Experts of a small language model: 83.2M parameters, 480 ReGLU neurons an expert.
Below are experts of layer 9 (counted from 0) of a mixture-of-experts language model. Rows are named router (the router's row for the expert), gate (a neuron's input weights, with its number), up (a neuron's input weights, with its number), down (a neuron's output weights, with its number) and show model dimensions 0-191. Each number is 128 + 32 x the weight over its row's rms, rounded and kept within 0 to 255. Numbers have three digits each.
Before each expert's rows: a language model's description of what the expert responds to; "comes after" lists some tokens at least twice as common just before its tokens as in all text. This comes from a sample of Wikipedia text that the model never trained on. Tokens count by the router's weight.

# expert 15
Past or -ing verbs of activity in biographies, especially sports careers, such as playing, served, worked, graduated, often followed by in or at.
comes after: " was", " and", " to", " his", " he", " He"
router:123119118111148133142121139099100139142132143137161123102114151167107131107125091145152118118168154119171103193140108120058116207182073123101099131096114107203095131101138131146118103081160148128168132120155153123165142108097084098090145097093168149070137090136179149117118147109107131153169135121128196103043085117147139164213107156098120107107199158165073133141167118192091119138140111215199140147114094131163133050153189126147140103082160051130179119092138109160170095139198107093084141169089130118140138100161129084165109147138114098119105168104122151095108107145118149173
gate0:090107141173112119116184166143100125122156171158149161072148191088153095158176120155133122102137119124148100156080118106206138081154198155117092117176147112168161124088125090150103110072122190110114159154085140150098155097161052150141154085120128131085127140128129133092155139135101157109127124089130160125129086066158125132127124150109130074127137143127110099138176114162164132166203115112159119114204145145162138167108147125114119124122167156216139127118172124100159105139161098049162216136122062153082077147165118129122164142115154095104063178060187104107145098139124117100
up0:101126101191093105118178133199079095092191161149117112111154205132125091142164126168130145170164145155165090121103089128139122071150149127168051074185163059142139140143122078147117159061145177125121186113127124103071143085169088176172168068106102148112115140113092114126126163121093124127125143104128126154097086022170152182147097132116127039128130124105140126124174110151163149150160108114119128085170115125150108137136118133134118131101141142159098088096122103123105119124166131070136215177124106135084086149162119166161160141103151078131098144106197121127152140139117143104
down0:088114095151118133139161120108124179139114125109084203043146088189128108126110119077140123109089171099111085158175105091136113167187129137172157182127182085160155126118148103175137090191087141133115147108103118129178091166142128165132128196114127117156129141084172132076131210118118113104166091174131147142154121064102130123206134190168185123102165130108140119121181148136155109111069125116174174141170123142191154130101128171170094119118134157129108134192139108143089091095154133124107176060114114162129118101128145116142134125202132210114089156094125135145142099150131096086
gate1:172112175175128182192163179156095169105135144131174141114195118138148131162078137106132124110125103099064158098160128092092131152087126128098091072109134130138107189098133072154139065144124137137158138113118096106159101104150171080081136104165132157069121157149162128132092113112119132105115146103102249158089127124152102122137142131108101132135156126118110183072145145186131143104174131087227120110068122151149075133159107077150105137090172105172152130197136067086140148149139108098096124160124063104100126181080139157166150128068155120104083155127091122100100093136124136134
up1:182077126150133172167137139215119162116150124136141131096154176151114134140125129154152079102107110082086116094156080115143143168094107129125089127136113100169126215139157092130145047144122130190121126108105142099124118078118129103135123125117163137114098139142130140141067096088120158135121134130066196124061122161145106143154128118103156180114147122094162178127150103183148155117182100122169100122099139088175103064162153031155085158055208092147141122159105067101150192116138117154084108166098068096134088156110147162155126133080130069098120175108116135100094099108132145144
down1:123151163172086106128118137073143223137115129116099149135092121137164116116101134134110126148121121066076154091179154015151124126190100142146066131084103157039122139161111142173116072172106121092118131090180156145149103187181112136132123183128126099097092104149079163077119194128094161167128139126103174096163138122059076183079113133123091111105177111136117142143074134128119131108099153105192117099093158143093091104128104088123116124187115101135128116114131109095095123132116120125074093168101120135101196147075113106118127195127130092114157120105169127142078104139134080122
gate2:084164128148085099119177131166162141215146055141183118163127125159163177143136140163141145116191169174144182098115068200121151140173140208136128169110062126166123088116107042171162122136101074173159151132112078117134122112151152131141108152164154095119149169078148148135170154102149122159157180112093144163144149152155136155089117137104122095117138161110097129173099095161141138133217149121139097170195138145138129126136137153032099105115128129142106128106164108171148132176139152145117138154108106127108080141140143112047129166145170106063152101100161128111119141168103093121
up2:127148139163129124106159194182155141171038129162162124153100140157128118191109112152132110104151102159102201152133127127170104104160160126167141124152098121112119126180134107164093136189137099145152145136082055141110154101153125140097146151207182143165138148068129145147109144111137113185170235098112177118147118148110106129111131149107120098135138106154179141145178173087135114197150201096148126163106122096101087113115105170126067089109104171105055194153109102146132122129123161145085140083119147128132057161131153104097095136130142096111171112187126095156174127187140123082
down2:093146123078169152147133101142056159115102066137141120083114102177127146099133161121131141110126124089167128122212145148111114192156089160079143168105112105148132073122125104154110151123115077145141096105138135134043138189090202150078153207193192098099179156078086135169133137121166101133113158103107095126118151113128122130085147093090145056199170074190121069158120126106088093108126089120155152163170081129075132078144086102094091129160104125140117135178186131093163101160098107127123107150122133092133130105131154135111126076115159116116148129122122100131087133150137064168

# expert 19
Prepositions introducing dates or periods (on, in, during, until, since, from), often sentence-initial, plus table-row pipes before dates.
comes after: " ", ".", ".\n\n", " |\n", " Born", " on"
router:145165112191111127127132146168112188158146092122166084190125180097158106139108165099091123144172102089120089093130186179059117103126135153066124148093086194178071113153146147124158114128129135089089109087110107113204098148092080110094156174123168079163112072168173073092161073138110112190081110117140142121084148130154140100170146130134133103161138101091158083098174153111161061108164129116102068113127147167168163173138113110110148128166142121104105179111153141101165183139131154125109085125095104160112142092115105108122127076144107134181161177170138140104098177181129156109
gate1:095141129165149175108186087084081158140062134066099182099095107144156136087078147136140143150124077152118158080140132110190157077158133128176179160120148143112178112153194156124151076112156170143119127124084132117122114137134164117153123132072119159160130115132156121094094149123110160123185106098105104099144130115117097202199140121150131123103118068163122108167161127175113076196139125160060120155166107130113161178159140194085118162099189173153137125122121146092144147139159140080120128118094162188110119107136173133096128053097155135116169149097188116056063129146096157110
up1:147136121125146113063143113138120143151128130120100124110162149183113087152128129135107164093164157054082092158112140124125153207047165118118113156131097100179099101154095116121122104153135181120136139146157080093107099121143112204161117174222180153103088179151152161168167156125145100125103147155145060163149104103104107156109126135116084137159121136115133121110111168179135142062194074120141186072114163149144140139165086126124090130161075072168175125137118103126168152106094127120166125123145092013120127142159087102161153150129174131113091145149057144134119090121123071139
down1:131119148163167147174107142144173116121152213117140137115138117181092179092047122129122160121103115110130126102164092123147154149126124127114121161209151144150149153105104079097135129140115174136125111138105145135130067119134160116107111119112150119087087184118090118099156147137168102126089122125088174163083156173104095169120125121134134126117088056152161155119208070127115142073136140097189146089091128155136130090152165094169140144145094137144043148175135113115120156140135116172098100099138100096082166174190130138120194087027104140132098094172075184080142147154110049095
gate2:144136098139092109170119110109151116111131128136154098136100094182160131101119139124124130126120091115210155111095182192090117134089156183255113134160123155131096192127122126096166097117155138089157118128152092104112133142148044138076173125142114160109112157136082175122145157142182140184112097145136124064129145161147151128118107121134129136101094119128107103198068116184115125097144114131123107092069093169208164136101164134150141120147149195126146141108140092138209092118120134113128176110131174159127096114070079111180154114160092117104144124108107146030159122131144091170
up2:091118134078136149097094126151120069123119126084140112128163105153083161127204123113179187160133123140144133163119131064125117122156040131160147075046154144115125100114065122121151229141107081133153173121129163138139163121099120062098132152127145115131134163156073107137125146106108127166148140157141069125095121152131138175114126165152136110122141153065160090061091130144122086174134173225122167148172075140140162123089073107128159114076150110161147086111121125140121152138156160130134054109150164125116162124100131079084112196125099121109122133102122090200153113139057154148
down2:110178122124121111142128134074106056066088121152135148151178114101141063168118119046154184086106130162134142203115145091135136139122148102127112164130148128151088104110184167107120109129123163123136126178130081176192161122107118080109143076119153112151190088109119156087141167091136080154149093145115111170127103117084122125121206143130097109165145198112124126167192138083094090097171128126058208132105163134101121108122126096115150095137115145112121129116112096122155087102095114147161133110204087169199133112156185147155095086092151101123179144142083125153112147140082183174
gate3:113137143215142135070161129152108111095204104145197124146169187080159152092145111022164118130095137113120117141134140140096116165143117161101153145138179152113115151106182136108123149088128142168119096156110175146131129100169105088113140174142178111128101099175142151112156118117112165136180116146153191135095086150141173132146147143090120148160196116111120169156077119157075069070138127150128108140091115113104144106174172162098116073076153088078079174153090124172132102183093154192090152116169109167125185144122105106138115151088079076124106149148181120098090136153129147082
up3:149088123166166102103097136117080065104169098126154154083138147075190149123129066095175110148133123138116093117188117114122091151138089151109147116159133152153110084120139113091170160092081147091136138137142136135184108125174127121099117164160129092144096059162145157059132111102109130149128139127213185160170146172163164150126102118114098142136166128122133147134171122151101010091145126134115123100112073083104198106149143110138062141086109083078128189156113108144108103156075119175055091140136092163158139136122142138144087165065127155091116135100181111100063121133176148140
down3:174131146126061071101127121129155124076127116167167124146149109110057173129142109122155100071122106181115099133160169082151108135127166143132128050071160139155137091112127129158137119165136117192131158070169137093145186184104115110216107181105135131098105118134108175135090145115154066135099139106176120130104108189080086141099146129124134136125144129150208113110137089068124130083079154131128192105125111120080122132182143125114110148058125140117134142097126148138066082143039164131135142150123163135134118117148104078115076160152153128170163164098118157099170149055101174177

# expert 12
Digit pieces and number words inside figures, statistics, times and scores, such as 3,33-4 yards, 3:04.98, million.
comes after: " ", "–", ".", "00", "10", " $"
router:157074135062165116090146101161121094094148117156177133093121142204086095091181134036151073121143050102106124124144140109120146122145192159149094111146099106143152179106161120160083068148126102140118148167148058137106106114144145110142110157173066074130109164169126127083129147143121142062121099044105137139153163135120138145123141152145105142140155140118103112103124109117092157124083110090115105078134159153091142156158164122160138105105120138090099097130149097120196073104199150135129095152099152128097159108107121179103243114143062133090117146122087144066113139161131091138
gate0:067154102150106099071110081132107136142157153173115180152115134160106103128148130145110134171077125157210108094127087202185175091133150104092105110125139125146119122224185121149171116140124123204147116125105140079105144125185102098137113122180123108103080096053113063090039132154127140115100155126152122134167109095134132130106106174111140197118081150126109120111096145079121137155156150170139146131156116109126029136139160093136126182126159098112087100053179151149119146101130089136180113164118134083159081117066112139128090147164097125131106133139121173115120129074089132119
up0:123129162102090169161129151102143099148067109094152038082127115138132173157158098107114126136146126114087138146196150074139132163138176138194149130146157142084118144118126076140089131156116157128137146163160149161107101113105178115090178103117088105174110157161098173195143152147130115134148074139051169167099142073147144143091118123129121091151127051164147157140131054139118115154164139093128138135108154139150121096106093207126184110141121128127135127177109137120153162081164181092053147137158152160096215125199139150118106137140146093147086127181075089184121093090170134149
down0:077136106129132149143096120113150114155112129149098130131155121113146144137144144197097079100146097142188152056137153180107132090165163119116143127104116118148156120113099123143185103167139164089160134065113111175132199120135159129136170082112126173117093074131146132093133188158147120068149118117129075172163156147131181132105149150138166105221097176113114143115078154138092164220160187118085097100099179101065136147143182120123171185198115086184173136129137150163173123165142147111093135097136117147129092137146147139113127142070134179118105117067127150128072127161148054096
gate1:174155140158132108099141146219115147118143167124109075155093109144121081097091120155099150165133185138126126091119103127177118205040060100102079110129154131118138154146130115117108114165095086126170127131157110183139137102093118100207116120136111170097140129142099118117080158154101124103163168140190139126135133122089107134138157096121138148127105134137127132133066158103110204155155156107053156116152066096181101143083125120114154157128135107096099065146128125122083141140086133181162116133121099141144086141125114130117149145049100201045182186111139160124102119156083051176
up1:160164170203138114122149130151095145075118108140113085195102116133098139100093146079113098127138156135131107076093166158114134206097076052184118121085134165161141109169156106123097146099113085102110142064207104145168164104135110120163143097135157130097174117160106147120122134140115099125171077070117106131164115123108091075143111091162126103141118174159126107131098112104109189141127208148136101126139124103127168180113128106109162143104158105080109114161116123148100097131093156134090170172178120129171122100184124122185181128060109135070186158131128180171114138226111117160
down1:159069101104135161158120141090156087129132121109131134130170132158134128090129111120175176120095087118074033090133114105087146133050109135145128129129097079099120113153105165096120133096088082159097119127100165074082135131091090136141122014150098104156156152141175112110128134133122166070132079104111119138140141119144190129140095108133157102103192108113127136130108104074133135107052125098137088132127078121077118178133167188178122109105133145149216157122136191152177121082157149145135038132107088079083103137112122102090146134152131081099133145077143147160077105139077163128
gate2:170121122122162120073130168152103120119143103116099128119142123111101171117200130158112138149089168137141088093151117086172088129108060104048126212157063101115186161136202118150130109142115123117167152105147111119139164090123142105112130121190161163157126098137167116120086107070166168126126124128123087143040187092113152115086198117090142153133117153103171110161104133141099155100160207096091067138093106141144174125135142118063102181159140136047100134122144094153098085128134108116181145130126096128083141082187098115114156194096135150108126176083108173107114122117147097125
up2:102094107101110155166126058101126117051102137143124105129134194149120095110131120072140115101136173105124117099106171123062142104200159106148147121157131094166099091116061153120133113080122171122088127162150091097213094185111102121078108168104117084072109095162129174180093162125115128180114139110128135131179106163160134078125093135079130191128115079199124128139139072122109163187167081127122133110174153109127064092173160117144179106121094143143150121104109087147201152111057083128144105073137101107126108130152127155154125082116136084154071121104146154144154142145126184101
down2:084154171153105166109159090088161144081175099216163101183156111094139180134092077149095142140106175152146118107093107121098148107163191078145171149131117138120087108138154103148145150171103118132102120118153164093160125131151120147085186171084187121144090140109110125151148121077126129169115132138128189076120146063151131101123166081077176118117075124132097124126114150207170145142123172084144101158109134114164112144115085139112119130065086062073101164099152124098128134159109127103140132096187151047128164127117129129167108137210100098109117135116114085180200180101131103152

# expert 28
Spaces, digits, dashes and plus/minus signs beginning numbers in sports tables and results, such as 3–1 scores, +3.6 swings.
comes after: " |", ";", "|", "1", "2", "0"
router:165163084124159101121104154102156176074167121206132150154131112089113101124163105155154157105134132147098170136180054108195172097152084147168134105105055143158085130078118137148199184093122150156102133150136079122163152134158092113112109111101129186118119163189159068087100125095159125050163168108111137110110082118101114121143172134120136142108149121184125123104145153142119107093104120130102127152073135127142084145121093123122069128124178116114085200178073109135174131117107164075086206147089088153168117151145163182064180134120119168129131140108153123148090151077139147119
gate1:100120134124111162159085145163084112126176158140098175131083100109062191067117163068103137105145135136169122110163106154127165113117116098130131206114053095193141169095154150148166145097117148175149140110170130141102130113171155138172130197136084115170116156080098128120123123083133140114131116153104126163141157097250113158105097146137110164146068125139059111157071064175136123121134122096108091116128120147161131162093145106134134115175090096116133183142127094156105126120143118124165126134121106115091106205072163141114169211114096133081135121114052128188083113136116123146
up1:139091174115084103104138157119111104169158194129122131169148092091210131148107133141152144110135138136149122109052157157158128088132049132136135139141159107197101154030096134171138114101066106177141151049138096127047123105113166131179153130086120169159192137157031080072112135145128118143079089124115119139126177101157107155088154128102148131120071125081101101095087155150167116128089118102161122086108116098115127104141147114129102136120121131141131166114139190149123110146077160128148142167178143173157102189113178145098100110119193135116093126121097133162091134174179149126
down1:142119118091208126151146169134135082145157113156194121125148097146136110127153104153156119078119099172133124184094092126097186151148121171144102092190072093121105083151081135121187158140133134128159153217155130085100124199087109183099106140140124083173101066051131114112124158059158120089172135122190117081096152118110132124133133107140167151128113131156224104075150167216153166121123120106111103141125184141121177163089134105085142101132110143160137148099084096072128154079128163137156159125077160131119138124151147124121110123067139146133111162106086123103129170111163080109
gate2:122130108099153133141102124129114119125118100138074148113113099162091146179161129116094093118100110137072130079137106115160148072201169084172189102174119092120119092122114118072217117128146149149155193166086148119085130095189149105148179090121085145133124173196147139116181162127067162130154110165086096149159142170232117091103118197078151113108148179074086144151088127118105171114120078134154125151115129097126136114118117172143110098148130148124169143067153122168120134157168100134102131094114155143116109152077108116084048059137098131087112131187113124109126146158092108152
up2:148102159166105132174191100144180162115121143115106136195149083121122177112084127167131137151163119167154092192142141155132151169164117145069096139155148103086130144153138167140098185120123118173125050132089121064107158152059104132174080171215140115181165057092105154166155137141156069185093107171156171085128099110096106139133119059150143133149145068146126146111156151126120124108170188100087125086174101147129155153174132113150074178105143098201125089170157108140123120097129119104109105118098074115116110105136096145155146132141125103139112094102126126108099156083081083164
down2:103129142165132169140126118101087090173170132101139132122134132134108098192190184151101118110134116086092118090140164147126099110139168098133075155127113217175084157104091167163069146111134166162163107110176123065121139102130111110189125108085207175115104096116061142142164125115089107199116103076144107108055099138132140089111163144155104118155125123128100086135111111125109084157107109146093172111170132153078128122159136073059131127163124118065151094097139086101119098106137142140094144180184084164154126150179089164100116108185123133112136068096166176115097106147113083070
gate3:106118142176067132059144089132119081085128184148126189106124154131122146166209110128117102146103176148161143198180080142110125158135145067140138165076033085120130100150133100151127173112171123122146109143146101155185159121202122184126118077155115099138165143119126121172115120131158138186109092082127095132120087127137114091129123158095122120122133117137073155143094128133109107117123147211173125134147156183165141107134105075121156169120117114152129114092149126119105134053110167169134192070120115136112081113105086117110135128180120171099146084086127123128247110143168116130
up3:153213124136170112125124131097170083141206123176114112083148142114148166151092129150097108089048090133121135158139089165087112093116111129106182135112131131104142152111136118039095172137130216143120145083125155159180072150142099103043109136104091124113114152086163112157125141150101122094176161175161172137163057098110185104131126142101140096120143106132108103084120141086068182144153186188127104147138103132170128166113111096063140114152084129098114162159143110152122119176120121157151099116117135155186157158154129094150106148160111157147128155157123086168082108176163107054
down3:063134157115117153128167124176100145120080132163127180120100093141088096146190102105144125123138113150127179154120138123154196148145176153214134159128160148192094133071122102157140125107128132128117102174160179113149103042192148163129111207195093127150145129133141178143113094193131126172120092162114150077109138136159102147131153132108136103123174158073140139136155136140106157101125138150161126157122085115064086114137123145067138065114140156072130108187153076135122145066144183147132059178143122137090122120112142114133142173074161110160184121130074126166098090180168149164

# expert 10
Subject pronouns and relatives opening a clause, such as he, she, they, who, which, and surname pieces acting as subjects, usually before was/had.
comes after: ",", ".", " where", " that", " The", " when"
router:123136074148052072111138134148142098133151094142158155100115061096121135131178123121112145115136151144127204155087154086154134137072133126150143141104149119116138089119163126138163114145167135149171105094110105146100134026112147116146070173127112129080131137143093153133140147119080132157090111141103220102122164177150160142103154173125141101164062140109124134141102158233100169178152107111123102107072140116151149060156101107141147125142177111145140071202134159085172146120151132078172120108095143154109156140154144222086100137149152118186158141116166138144146212146132148142
gate1:098119096171112173150135168172098162145121080092170069116150145195124190112117128133100136088081162165118203125111139142120103110158153139121143114132153122062148143130126095180090141182147129111144139174107108177076142189152083130168103122092123123112113103138120104109148132183149164163129051125121103196083109166140074146116137104131129107110096135083186084121144177110154141099129156098122116137098148092151206147124119138082121145164116127107040168116118105160187146117181107167127131106119103194152131113208098137152107143123082150143130129118111065173204180118057110134
up1:118144092186131074095149143155127105129156115075107138119087060166210100123141103125070127158141106163122170191091159159106154125117169166107181148091102122122151131131091100136081109124134088178131165154079094091107074063084152127132173125125123148141074100073124085137112194098109145171147123115131102131165171158175075139078088170176129142106143071099173137152118078138118149102141134145108062133079115180105114084134131126101195149217118153129108121151092122144124126102099126133156166095181104138150127130123158144116155168069164091176166098150100179182163128132093137096
down1:088137111117144135157099113064120211125180177150107168159167109123167086089111138118152103134050137116127147114180081145141187122123141193153134119159142172153193183126120130084127111131075125120100129157120094126149155130161153083089167091168145092187153219142158145114173055183123130171168075071087190113141144121113137143119115139155155107141126094113084114104121114189145120114153177091057126122117137072117134100094159080131127171108079123117137138117115137140079124121123080142104115193148118060144171144067136124094128170120113101113109109110097193165136129077144119132
gate2:111138140165142127140118114148147094097175108107082160171125098102109160129151123024192157160117097169110184119126134137117083159133120124197158154185118158090189120131153090135165160129105125176131143126140102073087125061180165112116161138166141132105082149134068163145172161131114133144116134108151120166167139084091110146084095203147152150129123065174123142124111105116162157129170079112132142135077100159094111139175128090143109168087126118194121145164170123108120133168185166081125096114147179146141070148148151184151148104167102065103161070115155161057151145095185119100
up2:169136121166106118170160129183146172095170105104062167162152116130035114147191176064147126189094090072153132133127178146103125176170121132179164110167116145087154092149097094065111142109109111118105104063130165103130144075140105119140128144137140120142095150172095152135233176151117094145172156151149133134109131067120122134083105182145146142157119115135109125099144097128173131148150102117149096151101086150076130106153122146163147114105130174203119159133098150136115145177146156082131158161159138179155134156165172188138131131132086139122217171075098112097150134115167090101
down2:119147054116132142116143118205092110137116053127132142158148129102169079143115096177075126138133123087171101101179142115102162112090146155113159151123102076084206108168102201127117119161135127096102164110163153161116137079095166128143114135161132113144149131139133169128205144109121160155121110116134128124129063104085112093125087100112068095109167170091124190053116162165183153134179137156112119133100118148123103152127099128091096146127121138131090123124095119158101158183145122139114129108131165106139111103126165132164140171255166124126163148125108130211143133110121096155
gate3:153112124188083152077099142113142149145238157176187143139123112129119126139057107160062117111132107113114071163120094097146094172173145086088106108216096126157136104124101108150136107130150152110138118128135124143138121194099161118105132160065102102124139180138074152175099123107095122139138113133126120172043183157205106090151154138118156140151104132069088089144128128140110164109115099146091156151152135142077080189085093113115195140113128199129148152113120115151090168130095146091120116151083055098081086102135158118123097116136109099104123146149165099165133187126106180110
up3:111102131195088132078090104125115140129230190166172136136138082157124106110089087156061097121139133145106092195105083122173085178188125105069102097216114152173152128121142070160143095175132120096157117134097105107140157156088173117080154176112094110100137131149060136195084169123114141137122098149101132121066196170193132136137154138132135142166098104097107100139136149179158146146133116132098179157129136138076112198076080136106163141091128177130098138125126128133070139146106154093136102139120117093076119140126159126141109130152125097100154137156152096169138186151092153129
down3:177126148146148123183150140126125116089126080086131174133182136108117047158144124127104125077138126128138172083131185110104133120091182153066156119088188142111138183114121154137119131146197107128125197148073136178036159088174129130067094072139117168111124127104190115128168135150120128104168104141068109080108085099170162163103169126091138056109120131125102140100184116164177105114146154099145112135126112134135113088161153154134122142115072112129128147138192144151143159119123068144154177147139137132106156099147088149070146184208147150132169085148140112188147148202142127126

# expert 2
Cells of wiki tables, mostly digits, dashes, blanks and header words like Result, Notes, Pld, %, in election and sports tables.
comes after: " |", " ", "–", "|", ";", " ·"
router:145147104139109119123129158147126144176151130137157161122112073157106077118146104151126166119118128183159122166083077093084153148107101132092153063158128095203079188144117116154169080165071153094111100084122124177125084110080101077205145124069105102115102070173182124185078086109122109064101069124115133144120134150111134102109165139149106185115133135088107123169068146145152150132123129166179122104131129114156117141113168107093111091147131087127139167186130047075111097159104144068130115132049114083171154102147120110130134141127156092080155181142163107118166163087103086116
gate0:078121123094100167091184104107127107161086132081173124119105101126152169115077123118110086128164114069144086155123174158129135119116157117107078107154086152079070203171127137099191144121156158071097122192087125171190098167095126071172166100126116151096137155193087128108125086173143110137115150154092095140144117126171175053174122109110139168129112186107181156136081142138122150184171152152124128053145190112187111096161108123118153099140128136142176126097131106083148131127104132121102105098118054095108190158130126132130150119091119118124141136166119114089146114187155207125
up0:089120135067113134144132105108084117146078126124131220128131094089148156124069081084159101110125114129157118078127175114116106145147109153185149071193135119113104152141177085082155064046152112116117132115140102125157099092119125113105109123129117140093154135125142143166106118110082159113189098142093125110083138102122177110150132121087156152119113141130166111074070176064114179130147158130087155096124084115117131118160109121091136144156181156099124101138113118125176083111080167061141100076118085116080136144142185111129105082102180122162109201147079140132188170192210169105
down0:124134128108091149151184144155176112159107102084051127086141106169107161089087142103133111126168133172167129111099132112107183184077184101184108173114104127053099125168133124140157063122178104139138048124177172149128152164160143114128145144097155178140088143054138117159129112190149146136104117129148070151126156149128188140150130149156076143117134182142176108191130122103103167163157134137166148092121162169143159118095055170081090111171067128122159133087151142103108094146121126142130171184139094117070162134157146133116122107163172058112130157106083126095192143132156135108
gate1:102179146113096108131127083098182129157164132149136187124134141131112144115161074133122163130102183122119139074125162141146137184196129101102175140145166098168138126165137112141083173131147126118092207103094149098148136133117162187075067128133105094161131149146120100109096177188080106120139156059145124079114153160131101138103138122138184135096141115154136092139065090191097111087146144087140107097153152094087083166146179120079088134122165180090087135101194153042125105083129114132171135142151171113119104105105077117116106199102101161098109147120180183109194160147116117166
up1:096173072132066141125137087119160107133149154137166201079130169132110182129140062117128169147137162116135151075140124165143096127220163148133124128143110125165139137156152125151121170120132136113085225111098148114178154143117131124131124112124125102133110181117118119089136151102076140130133135142154150121142123113153119118109112115122159129114161087162150085134051112150087095056128158054135068056080131110104077199140112112088184113180133140094081127153168161080110147137086165102147148203169169147107101093100090150115078198119100113110112152136166206118166140105139105160
down1:106127108173073139104146154109145143183151101112151094073140127195063051144145135177178143162157141123159154167145141147108121119114165126177091106079181162117135111115089162084141123118168133103123146099134165040096122121129158121216139190157163113139104174087179082169103114114161088105094114134108151100123114166102135114140121120085097120113137172125129152099117169160187158144101079154154111085169164085116182135133142185174124060172072134093159093110113112130119138127163170126161110138052150145165174139105099144092141087066156109098119191104132094135158168142168139137
gate2:084087165087064113110150127163093102072178095125149091152208117182108123170174116187119111158134150084145132140109145106137134110139093117152138119139117126153137161164143104116113116126100139151156120127072129143111077142051194085126137132143118147182116132188134114174128154153199138083114043119097046107150105167206115157166130155121110157105120123135063135144156149106202169115147109154158066078165160157110157126112143120100049158138160144147098143124111105148145147130112132153132180070101073100166139132146179116125110127127180137075071123142120097074078113098134113153
up2:114182123134114170154079135143151134089130139113103062175153139116111130154157153193136120094084141116126142037124105083142076200126149104135147108135148148169085126196098116186153160121094145150157149062092189133098204162110088108115150114117121114124115194146124147171119205159164195156116132156105144160110111146084141105132162157092137105126168166073171128113136127126113097147153189112167161136060119097104185177109136101128180153163152119090159120080106125114171168094141091156151107122086119131160080152126187173143184156120142124186142092117133150117098099138083156168
down2:179140203158111065178141129160146110121159089120131156073127214142138049160120147125087077129092127104084143083163104141161154116035096136135093108077121118152124066116135101076105089142116147143102132159089138215092131129117133121131116119135113147157125152154163145153116182122145124180065046098136190112169159146146116124134189123155108109144169135122097133141105138121101194173140157139145111161092116109106124165161097131068125135151117116168104136176102144104111111152065143114120094103078129118143169142163108114114123166143143097089119203094169105171079114044111134112

# expert 4
Number pieces after a space, decimal point or dash: fractional digits of coordinates, century prefixes 19 and 18, currency signs, degree marks.
comes after: " |", " ", ":", "–", "1", " ("
router:134158114081082154013117087100117101084140191130133150127166097113145094157124190116147118169132151127127143115099064167194138134144070173151107117139103144181137159164092069098136146106141100114120118102131122082117164154186102125066163131158141151137052123187163121102134169126172143172171112132194118152140074113137068147089142118107128115118144084140103178082157147122094190163136085114129136079149144141074134144160120161143101127124153134196131118173144130136136139145150148082107183107111102136091104147177127204139159141091054139088159104127118138094173123097198130125
gate1:115099145166146190146136186182127148134176145082139139098078144150137144128143166132131175103148145188132187185087122093099177095133094101053109153107169120132103143120157160101120133083092125127208092139193162102098135101129107115078128150128130115162155130159140121110108121106144116170091125098206140117067173154047106117140121136163141117127173062062135169065111148102130118121053117172131146128124068161125142093084108185117145131155166033119161172087106108126081145133079154099142087077136119100091119157163093151089145131143119157146155096155164101119155118146140097136
up1:145099125113192183116127080121099165114121111068115091108068152122145095152142179113111165104210202142091144145117103055124175154117119131088138172158130102106108117125116173121141152151141125126191141147145158160122150073086127128140142125111159100156166131168077126114075108141158140182102151122219113168074157151114199099097093124143061098127180096034129178092077125076163111139107152131168165154128117116142129082121112217116087088135168136063085119071118114152110104131119154102158130124129101094122116102090168139127168095106117133118128145154176097131142113155126134080
down1:065112102077142085120165063124099164110110208123175136181162105121164116069050074110092123151124094102121102087174127124085132050123150118131089109123120129117097163149144103146154156205206162120100096104107156110126113126107138130158106154195076186117125115136153145146131111143105203136177122062084146112114118101134114131190130120088134117104137134061216127088161092158125117149143143152123116050115136141075106139091155071170126092151113144099150115138126151141128104102136155140089093080123137092117128151184162131149068177068132114117113121109123170105176123100126142143
gate2:152129177136125132109114158126124107197141170173107168118070159118103132095124106141152109103156166143140147135080099138169151126202089149156177125183099120096092103136098174107084176158176161096158089104040167113192116095140091175120163141145114090123168101116151136132151138163119128107139097062140164123078165106121134127115128168175194081151099122138139176103166142155156162147157153172119101085141132127151100117066135107108120121126122096108106186196177157044150144124105106147170146142159077121086151143199119105128097148094102146099084155110070144114119114149191069189
up2:104066118133157138155144147176121101147233122112098159117153152152104160171153189159184103131089082094141162087130136151181166079188135077142140129165149093127140126097124089099139145143112105113142099142143069108156090129116079138061121094120160184122094109107107139106140103117138171135201105067144170168136158117128083097135153151156176146146113126118138130158152085183132105172108089124141231130124141110130132185139102176139092105159144159143124135053148128124084106101172112139095192193155128199108140135119109107136139147139151123135122090151133068151194139199131125079
down2:126130057147100178145136084122110099139104136085099142132108096087120156138089139104085109108150049114142098137127164136149121104067118114134113084124115121068096123134108187106161105112087113105096118129101133148140140145105123118053122137161145134133147105137126111113079102120192161120130165185190156102119117133132108094125107138055082098135130137093095134120115118112124140159111191086147082124159126134115183119113138039122175079124178091123218112122098103166126077141161101075138129087138125207176081194145092162117088126138170194095183128131111135143151103060196090071
gate3:124205147148135104131121086150174160103130101155149174135124112172112109136181105177178153151159084166142158116196179120128135101165157112121153156118110132141099121114132135118160113122108100150170062168107093148161107097145159111168123089079138138168093180197152138193080126070076103155109167144159132154131144146127139114109096094166176136127112096189087165213098165110099103185173187132121113122131119098151110155166138110097118091182163208126043108099108096075117128089127134093100124116159123164145135116097172066133147170152171081152139099111145104139117155100125116202
up3:169155175094155128155156156109153147117116151142168102146109103172060150129148146125139148140155110125113139128153102105074102096097158068110135190073138094081122153189171176101162114097144098199190100164127135129086135135119121098120125109145171147140200118127162110136110196104176135133138180138136171164133126166050165132090049087173114087131141067160074152128197178105133157140148100134152155168139091128151123186158160167157151172148165136096058129126111102128131121121087125128113128131105085119156122110035140111130120220131086071154119149099143117122157153113108089141
down3:165095051162107093149111164076152136100088187098091122160134103138115160149110176118144165175122094072157126164125179102145056111166121158130159130107129144147145149133140112089116104090168157155084144085110116096131109156140086132152162071099100109132113153070125138000136124143104178151155134150170157147158105129122127085142106131098127095125120113124051204115157092122082128134119072105159137153125101046140061122083137138110153123085113115144116096165132126168074113131123130134128171174096101155095135129150127089125094073123146150133144109115129147236084119064148124151